python train.py --n_layer=11 --d_model=128 --n_experts=16 --experts_per_token=1 --d_expert=416 --d_shared_expert=0 --activation="gelu" --moe_layers=[1, 2, 3, 4, 5, 6, 7, 8, 9, 10] --router_score="sigmoid" --normalize_top_k=false --routed_scale=2.0 --balance_loss=0.000502 --balance_bias=true --scale_expert_input=true --init_std_router=0.0235 --lr_router=0.00274 --vocab_size=8192 --norm="layernorm" --norm_eps=1e-05 --tie_embeddings=true --optimizer="muon_variant" --lr=0.00502 --beta1=0.93 --grad_clip=1.0 --batch_tokens=131072 --seq_len=512 --train_tokens=644700000 --steps=4919 --dataset="wikipedia_en"
Below are experts of layer 7 (counted from 0) of a mixture-of-experts language model. Rows are named router (the router's row for the expert), up (a neuron's input weights, with its number) and show model dimensions 0-127. Each number is 50 + 12 x the weight over its row's rms, rounded and kept within 0 to 99.
After each expert's rows: a language model's description of what the expert responds to; "comes after" lists some tokens at least twice as common just before its tokens as in all text. This comes from a sample of Wikipedia text that the model never trained on. Tokens count by the router's weight.

# expert 15
router:34 37 53 58 37 42 56 58 64 69 61 36 64 53 53 60 60 69 58 25 41 41 46 63 50 58 65 51 52 52 67 68 48 43 58 31 46 60 55 32 76 37 58 63 50 34 53 31 37 52 40 46 55 59 47 52 38 48 68 66 63 57 64 48 77 41 48 51 22 55 45 28 44 55 32 69 34 50 65 44 62 60 40 55 54 46 45 62 53 70 50 21 62 56 54 53 52 45 63 52 66 41 57 50 68 49 32 28 38 46 33 36 59 51 33 29 43 57 27 49 46 42 52 59 39 36 38 44
up4:36 48 46 61 67 41 56 40 50 53 42 49 61 40 51 34 44 32 58 62 34 58 37 44 30 72 41 55 56 57 52 48 33 57 57 41 42 70 39 32 80 78 52 63 35 42 48 57 42 47 39 44 41 61 27 80 68 42 31 51 73 56 58 40 31 45 50 41 62 35 56 55 70 54 54 30 39 51 67 52 46 33 58 51 69 38 55 24 36 52 61 38 53 58 52 48 41 82 51 48 69 50 49 39 45 71 49 58 30 53 55 57 62 50 43 53 46 37 43 53 58 32 55 44 46 46 48 43
up5:66 34 58 60 51 52 68 49 55 57 45 54 36 52 35 71 47 54 49 71 61 45 68 58 48 52 47 53 50 22 52 56 66 38 41 30 49 25 51 36 48 58 40 46 57 66 45 48 53 48 57 50 52 29 38 37 64 59 64 54 35 42 42 61 36 51 68 45 59 83 37 42 46 29 61 48 45 34 41 48 47 54 32 68 40 68 45 63 37 57 61 67 27 51 60 53 48 47 68 53 67 49 64 53 45 62 60 47 39 50 24 24 73 46 76 52 56 54 57 51 47 31 47 54 32 52 37 33
up6:49 62 43 56 49 40 34 39 46 73 62 52 46 47 63 55 45 48 48 69 44 49 33 48 55 62 65 38 30 26 41 76 18 73 59 32 32 41 60 41 35 48 61 71 57 37 40 50 61 53 65 75 56 43 40 34 27 48 54 55 50 36 29 56 41 65 48 47 57 50 62 53 65 45 47 50 62 56 45 68 40 65 21 45 65 50 43 41 63 66 30 58 54 39 54 66 55 63 43 58 64 39 66 34 44 37 46 61 65 48 43 42 57 58 42 54 35 45 47 37 55 66 58 61 42 51 36 47
up7:32 48 38 71 51 53 32 30 58 48 50 43 49 47 57 42 52 78 43 42 57 40 51 47 35 44 39 81 61 54 45 77 54 41 51 60 48 61 34 49 66 25 45 56 52 60 60 25 38 58 48 62 53 63 49 47 55 51 41 37 35 46 41 42 75 65 35 26 81 49 56 45 56 59 74 47 59 66 39 51 50 47 67 36 66 55 62 53 39 29 38 41 62 45 59 50 63 36 61 34 39 50 54 56 49 40 46 41 39 51 60 46 63 62 46 47 59 52 42 40 31 52 37 53 46 75 21 52
up8:66 58 58 54 34 40 58 43 42 54 29 37 51 33 54 64 85 78 50 43 64 35 39 51 62 45 37 54 38 51 56 41 73 46 49 39 40 41 58 46 57 53 57 43 36 35 56 36 46 52 55 46 48 69 62 54 69 49 59 58 44 44 59 36 35 30 57 49 76 49 50 54 55 30 64 48 50 58 69 46 61 25 50 49 49 29 49 65 59 40 56 31 65 44 43 24 58 42 47 56 54 73 45 72 57 37 50 53 49 70 36 36 53 59 41 48 44 40 74 54 23 45 59 32 48 59 60 55
up9:72 48 52 58 33 47 55 58 87 51 44 71 41 68 45 66 50 62 55 63 46 35 78 58 48 54 46 46 35 58 43 53 60 50 40 46 37 34 40 32 52 62 56 36 32 50 55 38 37 43 60 63 42 43 53 49 52 40 36 45 40 77 22 69 41 57 38 41 34 47 49 51 47 44 41 40 68 53 39 62 38 63 47 51 66 77 62 68 36 39 66 38 32 48 56 50 66 51 59 45 41 59 37 55 35 33 75 69 59 43 47 41 63 54 60 50 51 64 32 42 45 60 50 54 69 62 52 58
up10:31 49 32 61 29 50 34 62 54 31 55 58 41 56 63 54 47 46 51 40 51 57 53 42 40 34 53 62 49 50 61 43 39 56 34 27 37 59 37 57 52 51 72 47 67 44 62 58 58 28 58 78 77 52 52 52 56 22 61 75 47 40 63 50 56 59 35 47 40 65 58 45 65 49 48 65 48 48 40 29 57 57 60 48 59 73 54 67 42 62 69 31 49 60 57 33 37 66 39 31 52 43 60 46 55 37 60 38 62 66 31 43 46 50 36 50 61 72 42 45 64 36 45 43 51 72 60 56
up11:70 53 32 45 25 52 60 55 61 47 41 34 44 51 58 45 37 42 53 41 50 31 52 50 64 61 45 53 52 68 65 76 45 53 73 24 63 69 35 56 51 50 48 63 27 59 66 27 65 48 39 56 62 53 47 65 53 36 35 47 20 48 60 71 66 55 60 33 48 63 55 42 42 65 43 58 46 66 69 45 48 57 72 36 51 52 42 49 74 48 52 54 42 38 57 59 31 48 56 46 34 63 55 58 49 41 39 35 30 38 42 52 42 63 36 52 53 51 35 66 65 33 62 33 39 42 44 47
up12:66 60 25 51 61 44 52 61 50 29 69 62 66 56 63 54 53 64 43 56 55 60 53 75 24 57 58 65 62 54 36 47 43 58 57 69 57 46 51 16 40 51 53 37 58 70 31 47 46 46 51 52 46 34 49 64 40 27 45 52 38 43 37 21 35 44 32 52 35 57 41 44 44 51 34 52 51 58 29 50 29 60 25 60 32 49 57 75 42 46 69 59 47 58 42 55 51 57 55 46 53 59 61 73 36 53 59 68 48 77 36 61 52 56 53 46 53 51 44 60 54 33 58 41 43 44 48 43
It responds to: Hyphens at line-starting list items and inside compounds, pipes opening table rows, and prefixes like inter, pre, non, under.
comes after: "\n", "-", "|", "\n ", " non", " al"

# expert 7
router:37 75 66 45 25 40 43 54 65 36 40 43 55 53 57 45 79 68 44 34 49 58 53 64 60 35 57 59 53 52 42 50 41 69 42 43 61 72 31 46 44 44 74 53 65 56 48 52 47 61 32 34 57 55 53 28 60 41 43 54 50 44 64 40 61 44 41 52 41 51 64 45 47 51 55 68 53 55 51 62 59 62 49 38 42 42 54 45 29 60 19 36 66 40 52 49 80 41 52 49 66 61 49 73 49 50 65 41 44 35 50 22 34 53 53 43 40 54 20 30 63 60 31 45 51 47 51 51
up0:60 42 72 75 45 41 52 73 17 36 39 35 55 64 41 45 49 47 36 47 55 75 55 60 40 62 44 48 51 41 63 54 35 36 48 45 71 54 33 32 46 60 57 43 71 53 25 31 55 47 56 51 65 54 48 53 53 53 31 51 51 49 56 55 45 46 43 68 54 53 68 54 40 70 34 44 50 46 60 62 56 74 41 32 60 51 65 36 62 64 39 42 69 30 49 50 61 52 64 53 52 46 41 66 32 43 75 59 39 32 54 43 55 44 40 24 56 58 55 43 55 64 46 54 27 54 31 54
up1:38 43 59 47 58 62 50 61 57 44 59 57 66 54 54 55 43 65 33 45 60 53 61 60 56 49 57 84 38 35 37 42 27 68 41 56 35 46 51 44 48 34 49 61 48 54 65 74 58 65 65 57 34 26 61 54 51 53 43 41 52 43 68 51 76 54 45 55 57 54 56 62 56 45 42 54 72 44 31 24 29 48 44 38 33 34 52 53 52 53 37 42 39 52 51 35 33 62 32 64 51 38 62 53 53 67 70 31 52 36 58 68 67 34 72 34 49 65 45 28 54 63 59 45 53 55 39 37
up2:40 57 60 36 46 51 77 66 52 51 68 48 45 50 41 44 46 50 35 54 51 51 41 24 37 52 47 46 77 50 54 68 57 70 72 45 33 58 70 42 48 53 43 50 46 51 45 46 72 68 66 55 70 50 51 64 50 46 53 48 52 62 47 33 54 55 12 64 47 62 30 40 56 45 30 57 50 87 61 61 39 53 51 48 38 42 50 43 46 59 57 57 62 74 45 24 29 47 33 41 51 35 30 63 47 48 46 30 57 54 63 59 58 42 35 49 50 64 40 70 53 44 45 49 57 55 48 65
up3:41 46 30 59 50 46 58 40 61 58 67 82 55 56 42 42 41 24 68 26 56 41 59 42 29 57 50 49 28 62 49 39 44 67 65 36 57 50 45 39 47 41 84 28 51 63 61 46 33 67 62 52 46 45 46 53 63 59 39 44 52 60 46 85 54 46 32 48 33 34 58 45 42 38 67 47 71 59 60 46 43 64 71 41 50 61 39 53 61 44 48 53 52 53 51 57 54 45 36 47 51 63 46 58 44 38 50 33 55 68 68 52 76 47 35 52 58 31 53 35 55 48 66 64 49 40 62 57
up4:40 26 48 50 22 61 49 52 39 59 73 65 50 35 42 52 65 50 36 44 56 50 46 49 58 60 43 53 46 55 41 78 50 55 55 67 26 56 60 53 25 40 54 55 44 56 50 63 42 33 52 90 42 57 52 68 51 35 31 65 60 48 45 74 49 55 66 44 37 38 60 40 35 43 56 42 54 30 47 62 46 43 64 54 58 47 41 80 65 57 61 59 36 53 61 36 40 77 76 45 53 59 76 42 37 39 39 55 54 45 57 31 53 59 62 53 42 51 54 65 50 53 54 46 55 45 57 60
up5:46 69 37 43 44 42 49 38 41 37 54 50 55 35 54 33 56 64 62 43 55 54 22 49 52 75 49 59 62 50 40 64 67 64 56 63 53 56 54 32 56 61 64 34 38 44 53 57 33 52 57 52 63 45 64 51 64 36 42 82 38 50 60 33 56 39 52 67 56 42 53 54 38 40 64 72 40 41 55 53 34 43 25 42 78 53 24 70 44 62 64 60 47 59 37 42 39 57 59 52 56 33 55 39 49 49 47 56 31 67 39 64 54 56 55 34 48 45 33 57 46 80 40 36 50 68 60 65
up6:53 43 54 41 59 55 65 47 63 49 57 58 50 22 78 57 69 54 55 51 43 49 56 50 47 52 43 50 45 63 33 55 62 70 42 19 62 64 23 21 47 48 70 41 73 44 59 56 46 46 44 49 46 50 47 45 62 45 47 54 68 79 51 57 78 54 58 36 44 73 45 36 49 51 50 48 37 37 54 44 55 53 69 45 33 73 50 46 55 50 29 55 48 34 36 41 72 35 55 68 57 28 34 40 31 63 51 50 52 58 44 42 55 52 65 59 74 40 55 54 53 37 47 32 48 45 45 59
up7:30 57 42 84 43 59 48 66 52 50 52 42 45 45 60 51 70 40 38 61 36 46 61 62 72 38 67 46 35 53 35 33 49 40 52 61 36 58 58 58 55 49 52 48 47 35 31 48 56 56 58 64 63 56 59 62 69 32 37 60 61 35 63 58 31 60 68 57 65 67 68 40 21 43 48 46 35 50 67 41 64 47 36 55 33 42 34 44 60 62 42 31 40 40 57 34 60 52 65 41 54 55 46 48 48 36 51 57 44 66 45 51 59 57 69 46 30 39 39 42 57 44 24 73 44 36 66 62
up8:37 56 41 50 67 48 44 59 30 60 38 57 60 49 21 34 44 43 53 39 76 52 70 43 43 74 47 46 41 37 51 59 44 45 60 49 52 45 42 50 60 24 20 78 38 44 64 37 51 39 65 55 29 44 57 67 34 38 44 41 52 57 41 68 51 50 54 47 46 53 44 48 32 37 47 58 57 80 43 25 43 46 49 54 34 65 52 46 57 36 64 56 72 62 41 53 29 61 54 55 58 64 49 67 41 56 41 55 51 59 62 52 45 65 48 50 63 66 39 59 31 45 60 38 30 48 57 29
It responds to: First pieces of personal and place names in lists and tables, such as St, Paul, John, Lis(a), Joa-qu-im, Mar-ía.
comes after: " |", ",", ":", " by", " and", "a"

# expert 10
router:54 54 54 51 35 36 50 45 52 62 56 34 64 64 51 51 69 79 36 34 38 51 56 38 63 37 65 54 67 28 52 61 55 47 43 65 58 68 43 41 48 50 64 47 56 38 77 48 49 45 37 40 59 73 53 40 61 51 61 52 53 47 64 35 47 24 53 55 57 60 34 38 48 50 39 70 49 51 49 69 68 62 28 44 26 41 71 62 23 77 33 44 55 45 58 51 48 48 48 60 75 41 72 44 45 41 57 38 53 41 38 32 48 52 46 46 43 31 25 46 44 41 35 43 55 47 44 44
up3:43 42 53 31 66 46 65 45 29 37 53 38 47 57 62 62 41 36 61 41 30 45 71 62 32 52 66 41 36 68 50 50 55 45 42 36 60 39 36 62 48 70 47 66 31 46 44 61 57 53 68 66 24 59 33 69 61 42 38 63 46 36 39 51 57 85 30 52 70 55 45 52 54 44 42 44 53 74 57 42 40 58 35 37 52 68 47 39 49 53 51 60 52 52 38 67 49 49 36 61 57 37 52 35 36 54 57 54 72 39 40 71 63 43 46 53 58 61 45 47 47 27 37 30 62 36 49 52
up4:70 46 43 73 59 74 82 29 39 25 53 43 37 51 46 43 27 54 37 54 35 49 82 40 42 54 35 36 39 45 36 61 35 41 55 42 50 54 50 40 36 46 46 51 55 59 52 40 52 54 38 58 52 43 52 25 68 50 63 52 69 65 49 68 63 57 43 27 46 64 52 61 49 44 50 48 62 59 58 58 41 40 65 48 47 62 50 49 48 36 74 46 32 42 55 46 42 59 38 71 56 47 50 45 48 41 41 57 48 48 50 74 46 47 22 54 30 35 59 31 39 53 53 48 50 41 78 61
up5:75 47 63 61 33 37 37 56 51 48 54 59 62 61 60 49 57 37 48 55 57 51 37 38 31 57 69 46 26 45 55 53 63 44 51 65 32 52 34 45 48 60 47 51 32 62 46 49 53 55 55 47 38 78 50 31 40 53 70 60 47 53 59 52 65 20 55 39 37 39 31 38 61 48 50 53 51 27 53 53 60 58 54 35 61 71 50 53 78 67 65 60 32 36 31 41 36 36 47 58 52 51 57 35 56 54 39 37 62 79 69 39 60 57 54 49 52 57 47 35 32 55 65 66 41 34 61 39
up6:34 53 52 55 56 59 45 20 35 48 41 50 75 27 27 69 45 54 27 43 58 53 40 57 47 42 42 61 43 78 67 88 54 53 49 59 75 52 35 43 43 41 53 46 58 34 50 53 33 49 50 72 45 27 50 60 42 65 60 30 37 48 55 50 54 55 61 52 48 44 58 52 52 59 39 41 65 55 71 49 34 56 55 35 27 58 49 52 61 52 57 32 64 46 42 65 57 41 62 26 35 57 51 63 53 41 39 59 62 39 60 39 35 37 47 61 59 48 70 34 49 59 35 40 58 42 55 49
up7:27 62 57 47 56 39 37 23 42 46 42 63 33 41 54 19 51 45 48 44 29 50 35 63 48 54 42 73 48 55 68 58 48 54 71 49 46 57 50 54 65 46 56 73 47 47 55 61 62 38 34 60 49 40 47 39 38 60 54 55 39 36 48 48 62 50 60 50 31 53 61 41 52 59 59 41 46 25 45 41 50 71 44 34 58 71 47 65 47 43 60 49 60 50 35 68 55 64 51 32 54 49 95 56 38 48 57 53 63 63 29 59 32 50 59 63 51 44 78 55 45 30 53 56 43 51 62 65
up8:60 52 48 47 43 54 38 64 64 33 52 63 36 67 56 63 32 53 37 53 71 44 33 34 43 67 40 42 70 71 37 45 43 53 58 51 50 44 45 68 59 39 26 74 39 41 65 73 38 64 46 53 54 49 39 75 60 37 56 46 60 56 62 37 58 68 54 46 41 24 64 30 24 35 58 40 46 36 53 46 43 53 51 56 66 35 37 56 47 55 38 40 47 60 58 28 50 41 52 44 47 64 63 58 59 48 58 56 49 66 68 56 49 63 74 36 75 49 49 54 65 51 36 68 40 58 48 35
up9:59 56 76 46 56 38 47 56 59 48 66 51 72 50 67 50 70 57 32 59 41 46 45 44 51 36 59 57 49 46 60 60 59 34 55 45 43 29 31 52 32 62 38 32 35 41 55 43 33 49 59 26 44 61 45 55 37 70 39 49 63 46 39 52 58 47 69 54 57 47 45 48 65 37 61 35 57 72 72 39 66 62 49 46 37 43 57 47 73 53 71 49 36 65 45 26 34 50 53 62 50 36 66 35 43 47 29 39 58 49 55 43 56 22 49 49 72 49 44 33 49 46 44 42 82 56 69 48
up10:38 60 29 45 25 51 56 50 64 42 45 54 44 48 33 72 36 47 45 42 60 61 43 46 51 69 51 46 33 54 43 45 37 40 56 44 44 49 63 60 53 33 37 50 71 37 56 50 52 58 44 72 34 57 47 55 71 27 64 61 56 55 46 39 57 46 50 34 51 37 58 67 63 53 44 51 29 47 68 43 41 51 35 58 39 36 48 75 77 58 36 50 62 20 64 57 38 41 40 61 44 45 23 45 52 30 76 48 52 71 60 36 47 65 52 67 54 75 45 59 52 56 57 61 51 62 57 38
up11:39 32 49 27 59 46 60 37 59 54 45 52 56 52 37 45 61 55 32 53 47 66 46 57 67 45 46 44 28 45 32 32 65 48 41 74 64 47 44 70 56 46 44 35 54 65 68 42 60 64 35 53 74 54 49 72 54 54 54 86 54 54 61 56 56 52 63 48 49 67 43 37 51 39 50 56 29 57 35 39 62 57 41 59 50 53 47 57 59 36 23 50 50 42 62 30 33 56 48 47 59 60 59 50 73 34 75 44 46 42 35 57 46 47 30 45 60 43 53 29 48 66 35 30 63 34 61 68
It responds to: Years, months and birth-year parts in dates, biographical lists and tables, such as born 1987, 31 December, 1816–1880.
comes after: ",", " in", " (", "–", "19", " 18"

# expert 4
router:47 55 54 66 51 57 50 69 41 52 58 26 71 61 43 41 44 67 47 48 29 47 45 58 56 50 65 66 63 40 65 35 26 45 46 55 55 53 45 55 48 29 51 54 28 48 61 39 62 34 48 54 51 54 72 50 59 50 57 59 55 33 68 39 54 43 33 60 54 48 44 51 70 71 51 46 46 63 66 38 79 69 41 43 54 54 69 67 39 54 43 38 61 46 45 34 62 50 57 51 51 50 83 58 49 55 62 28 35 37 53 28 36 32 40 58 30 44 32 43 61 60 26 58 47 44 52 31
up4:53 65 55 62 48 45 37 42 62 61 65 41 43 58 65 66 55 36 50 64 68 52 77 52 43 42 41 57 56 36 35 42 56 44 32 43 46 58 55 59 54 42 68 38 48 37 59 50 64 52 72 63 33 50 52 45 29 52 41 68 46 48 47 48 45 45 43 38 37 63 73 47 60 59 38 31 49 67 54 54 34 49 32 33 73 73 59 58 25 54 70 50 56 30 48 62 37 25 63 48 54 52 31 60 45 52 59 24 30 39 41 76 51 32 50 48 43 68 52 66 45 48 57 62 36 59 47 59
up5:54 50 47 55 42 35 52 38 66 65 26 55 55 61 37 67 61 36 55 51 46 44 38 51 33 46 46 47 40 69 57 62 39 45 44 54 34 68 60 43 48 56 55 34 61 46 48 42 42 43 61 31 58 55 60 48 69 65 62 56 44 52 41 66 51 62 67 82 30 44 55 61 30 48 58 50 14 51 59 65 29 41 52 74 53 55 53 35 66 35 45 34 45 65 14 53 38 34 42 42 57 43 33 30 63 48 60 47 43 64 44 62 38 45 51 37 48 65 63 57 43 68 48 50 56 42 51 66
up6:59 60 44 43 24 58 50 44 70 41 46 47 39 43 25 56 47 51 40 23 42 68 64 57 53 65 60 46 44 45 51 51 63 42 69 77 56 67 68 33 61 56 63 40 48 66 51 55 46 39 62 58 49 63 48 36 72 49 52 37 44 58 51 67 70 36 54 26 35 61 70 59 40 63 65 60 35 49 29 68 37 31 63 74 44 70 36 55 60 43 49 40 59 49 45 51 63 48 34 58 29 50 43 61 49 53 54 35 37 56 62 37 48 49 59 48 54 42 47 46 40 52 49 57 38 26 70 38
up7:48 27 61 66 45 61 49 47 56 69 21 55 65 52 56 49 41 37 52 54 56 83 38 37 46 46 56 48 50 61 35 57 68 61 36 44 60 68 46 51 40 49 38 39 61 56 54 59 34 53 56 45 73 34 32 55 62 66 42 53 41 49 43 50 52 38 45 49 52 37 74 49 43 50 56 22 25 35 39 29 57 68 29 60 70 61 58 33 56 33 67 53 49 52 61 47 39 70 53 49 48 40 43 39 61 66 37 62 50 23 35 40 68 55 57 38 53 57 37 51 58 59 38 55 40 43 47 34
up8:46 40 61 52 42 70 48 56 39 49 57 49 16 37 49 51 47 50 50 38 64 52 53 54 33 27 60 43 45 39 51 50 51 64 33 60 49 44 74 50 58 49 57 69 62 56 40 59 44 61 52 29 56 53 47 68 57 39 56 56 54 65 57 26 30 58 66 49 65 74 58 45 50 42 57 61 81 65 49 73 41 54 48 26 61 51 35 50 32 30 51 66 53 40 74 47 48 35 55 51 22 51 39 47 46 56 57 56 58 56 53 70 35 37 56 57 66 73 38 41 40 45 28 55 50 59 40 56
up9:41 31 39 47 42 52 46 49 44 47 40 65 46 47 45 64 73 39 55 42 62 78 58 47 35 66 66 23 40 48 41 53 34 25 50 50 49 31 54 58 34 58 48 58 29 60 54 45 47 58 70 52 49 44 50 37 55 47 47 54 63 32 57 53 54 21 59 44 76 45 57 78 28 68 37 45 38 70 65 55 45 48 44 48 49 78 49 72 68 61 70 52 56 48 46 38 51 57 48 27 73 51 37 52 40 38 48 47 37 46 43 59 41 50 54 35 56 29 65 48 52 39 44 50 65 62 42 54
up10:70 75 60 48 64 33 66 29 32 49 50 35 42 56 49 43 36 47 63 35 28 49 73 61 37 52 51 45 61 42 35 50 32 15 39 59 61 69 66 52 42 47 23 43 44 45 50 49 68 48 41 63 54 57 57 35 50 58 44 52 44 47 57 27 42 55 59 65 34 58 35 33 48 71 58 54 59 47 48 51 42 64 57 62 65 48 51 56 72 65 55 48 31 41 42 46 54 52 68 49 49 57 59 31 48 63 52 52 58 23 56 69 64 65 63 37 45 37 42 37 58 46 41 71 40 43 49 51
up11:42 43 63 54 41 38 49 32 47 52 41 68 28 26 50 56 55 53 54 36 39 50 57 46 44 39 19 56 57 73 56 64 28 43 54 25 57 35 35 44 50 38 55 53 47 53 46 55 64 42 45 58 43 64 51 64 40 40 48 50 48 35 39 65 56 37 38 66 54 54 63 62 54 68 58 50 59 53 59 63 52 53 62 59 49 58 56 53 35 55 44 62 60 27 40 74 30 34 44 52 52 83 34 59 40 44 55 65 65 33 36 47 42 41 73 49 55 31 82 48 46 59 63 61 40 50 29 61
up12:52 46 59 39 35 36 41 66 51 45 62 59 71 09 51 45 42 44 52 63 59 46 65 51 45 61 32 69 53 70 67 52 74 44 42 47 47 50 51 38 19 56 35 51 35 47 31 61 53 50 70 51 49 59 51 53 65 46 38 42 28 43 48 58 37 35 45 31 62 57 81 45 54 56 57 55 60 48 42 52 56 52 54 70 31 47 38 40 60 34 50 51 37 43 46 64 59 54 45 30 57 44 32 54 44 72 46 66 52 48 53 53 38 45 54 57 75 39 33 55 56 79 56 47 72 52 40 49
It responds to: Linking verbs and prepositions in running text (is, was, be, as, to), plus units, equals signs and numbers in infobox fields.
comes after: "-", " (", "\n\n", ")", " •", ":"

# expert 12
router:23 50 54 37 62 43 48 66 52 59 75 54 72 53 48 56 57 66 55 12 49 47 43 50 67 39 51 64 55 33 60 59 43 43 41 40 52 62 49 51 57 63 75 52 52 36 67 62 31 58 40 40 61 50 54 41 48 42 45 62 62 52 55 40 63 41 43 49 43 62 36 43 61 53 57 67 63 55 57 34 60 43 28 39 39 50 68 60 36 58 49 40 44 43 46 40 50 56 54 49 73 60 62 47 66 57 58 30 52 50 24 36 42 58 47 43 30 39 16 18 34 55 36 51 48 46 43 52
up9:53 33 42 67 57 47 54 79 63 42 41 47 41 52 56 61 43 55 53 59 64 51 61 44 39 68 41 36 49 45 62 77 59 29 29 35 53 56 40 49 69 70 43 69 50 49 23 64 32 44 61 52 42 48 34 34 52 46 63 55 44 53 62 54 60 57 47 35 55 67 22 46 48 71 37 35 27 67 40 33 54 51 44 73 55 38 40 48 25 40 34 45 48 59 48 46 67 26 58 52 55 60 46 44 42 52 45 77 52 47 48 57 50 59 61 63 51 37 67 34 63 36 50 42 45 44 40 51
up10:55 34 53 43 40 61 63 55 47 57 71 53 75 53 47 64 54 43 61 42 60 34 40 46 46 69 50 53 41 40 54 44 38 63 61 48 46 45 47 58 53 53 49 60 39 49 61 26 42 40 75 52 47 37 50 31 28 55 52 54 66 60 52 39 49 50 49 56 76 45 53 44 66 48 31 44 48 47 25 41 42 63 39 59 37 50 48 57 52 52 33 43 55 37 48 43 63 41 27 46 45 54 82 60 49 73 52 52 61 59 57 31 47 59 66 75 67 26 31 64 84 63 66 35 34 37 49 47
up11:55 51 41 64 33 61 50 67 42 56 41 79 59 56 50 73 30 51 44 63 33 58 66 39 48 47 60 40 57 65 52 70 52 67 51 46 40 64 55 54 32 47 58 24 61 39 36 50 50 43 67 64 42 55 49 31 68 43 73 44 32 61 53 64 56 48 26 42 61 55 60 55 41 38 53 63 58 28 59 30 48 50 28 56 59 43 41 36 44 45 60 45 55 52 55 54 47 80 39 64 55 38 54 46 52 39 63 38 29 37 42 42 36 50 56 40 52 70 25 41 80 50 40 55 41 39 52 45
up12:74 34 53 35 43 40 70 42 40 49 35 41 47 47 44 34 45 35 51 42 62 49 50 32 36 42 58 43 43 45 48 72 54 48 46 44 68 55 53 56 62 72 50 48 58 66 37 49 38 47 65 65 55 35 53 47 57 41 63 42 64 79 51 62 53 58 53 58 57 41 47 55 65 41 30 54 62 57 43 50 55 69 64 57 56 40 33 49 44 70 50 35 31 62 43 80 53 49 30 45 36 48 21 52 81 48 34 60 24 39 56 40 68 53 59 45 53 37 27 60 37 44 56 73 55 44 53 57
up13:57 56 57 31 34 54 43 66 53 63 62 66 64 32 44 69 27 39 52 43 53 38 39 55 61 57 55 40 58 43 42 53 67 38 53 33 66 51 38 55 55 56 40 30 29 35 47 50 21 68 65 39 54 59 36 45 26 47 50 43 46 57 42 40 48 66 35 57 52 51 33 38 35 69 27 61 33 60 50 54 50 54 66 39 48 49 41 58 53 68 68 53 49 52 70 53 68 68 66 54 39 73 34 45 46 53 40 48 27 48 40 45 50 57 62 46 49 51 27 71 74 59 67 63 59 57 48 41
up14:31 79 41 51 56 50 41 40 57 56 52 43 55 54 62 26 65 57 44 61 63 53 34 52 46 38 31 45 53 52 39 47 59 64 39 38 53 52 42 49 45 33 48 26 50 66 49 59 39 46 71 64 57 44 36 58 70 50 54 87 50 49 20 50 31 54 68 40 47 39 38 57 63 72 51 58 26 67 51 52 58 51 39 49 56 50 84 61 59 49 37 42 62 58 36 29 57 63 54 50 50 28 57 64 53 59 45 45 50 44 45 48 50 52 46 33 39 31 27 39 41 50 64 50 53 57 63 65
up15:21 53 34 47 43 42 49 49 54 29 52 35 42 57 84 49 52 54 48 43 57 54 49 40 59 43 54 71 53 56 70 52 45 66 81 45 39 42 66 49 50 45 59 40 49 56 39 57 52 55 33 34 59 28 53 58 58 77 46 27 51 55 68 53 49 34 48 52 49 51 68 51 52 42 43 40 54 51 38 44 55 68 58 46 45 47 37 56 45 54 28 45 72 72 38 51 56 63 51 58 50 31 11 52 72 60 50 33 70 68 28 50 53 43 61 61 64 61 39 48 50 51 65 41 49 58 63 50
up16:40 48 07 53 46 37 55 76 51 36 39 44 39 54 55 39 58 64 52 49 51 57 35 53 68 28 54 56 75 45 58 38 61 37 56 41 59 44 52 40 70 66 59 46 55 16 50 74 34 55 47 43 57 51 47 72 55 59 63 33 48 42 71 68 42 53 45 60 31 45 68 35 39 58 58 67 50 52 56 29 36 61 68 46 45 54 46 31 56 62 39 65 53 44 48 34 61 48 60 64 60 54 55 40 48 57 37 36 69 60 52 41 61 29 59 45 42 69 49 38 45 57 58 62 53 45 53 44
up17:24 41 57 39 55 46 56 51 52 48 60 29 26 72 73 38 62 51 37 53 59 39 58 45 62 46 68 58 91 79 46 63 68 68 49 49 31 77 56 77 37 52 37 58 63 33 59 42 53 34 56 51 35 45 49 41 41 64 43 68 60 56 61 66 45 41 44 61 40 51 47 41 51 34 63 47 79 46 50 53 59 45 64 41 46 48 40 45 45 62 56 43 52 68 29 43 49 34 46 43 48 31 62 45 50 44 61 50 38 63 27 56 52 45 51 55 63 53 48 45 54 60 44 49 37 59 40 44
It responds to: Single capital letters starting names or inside uppercase codes and abbreviations in tables and lists, such as KAZ, HOU, DOV.
comes after: " (", " |", " \"", ";", "\n\n", "L"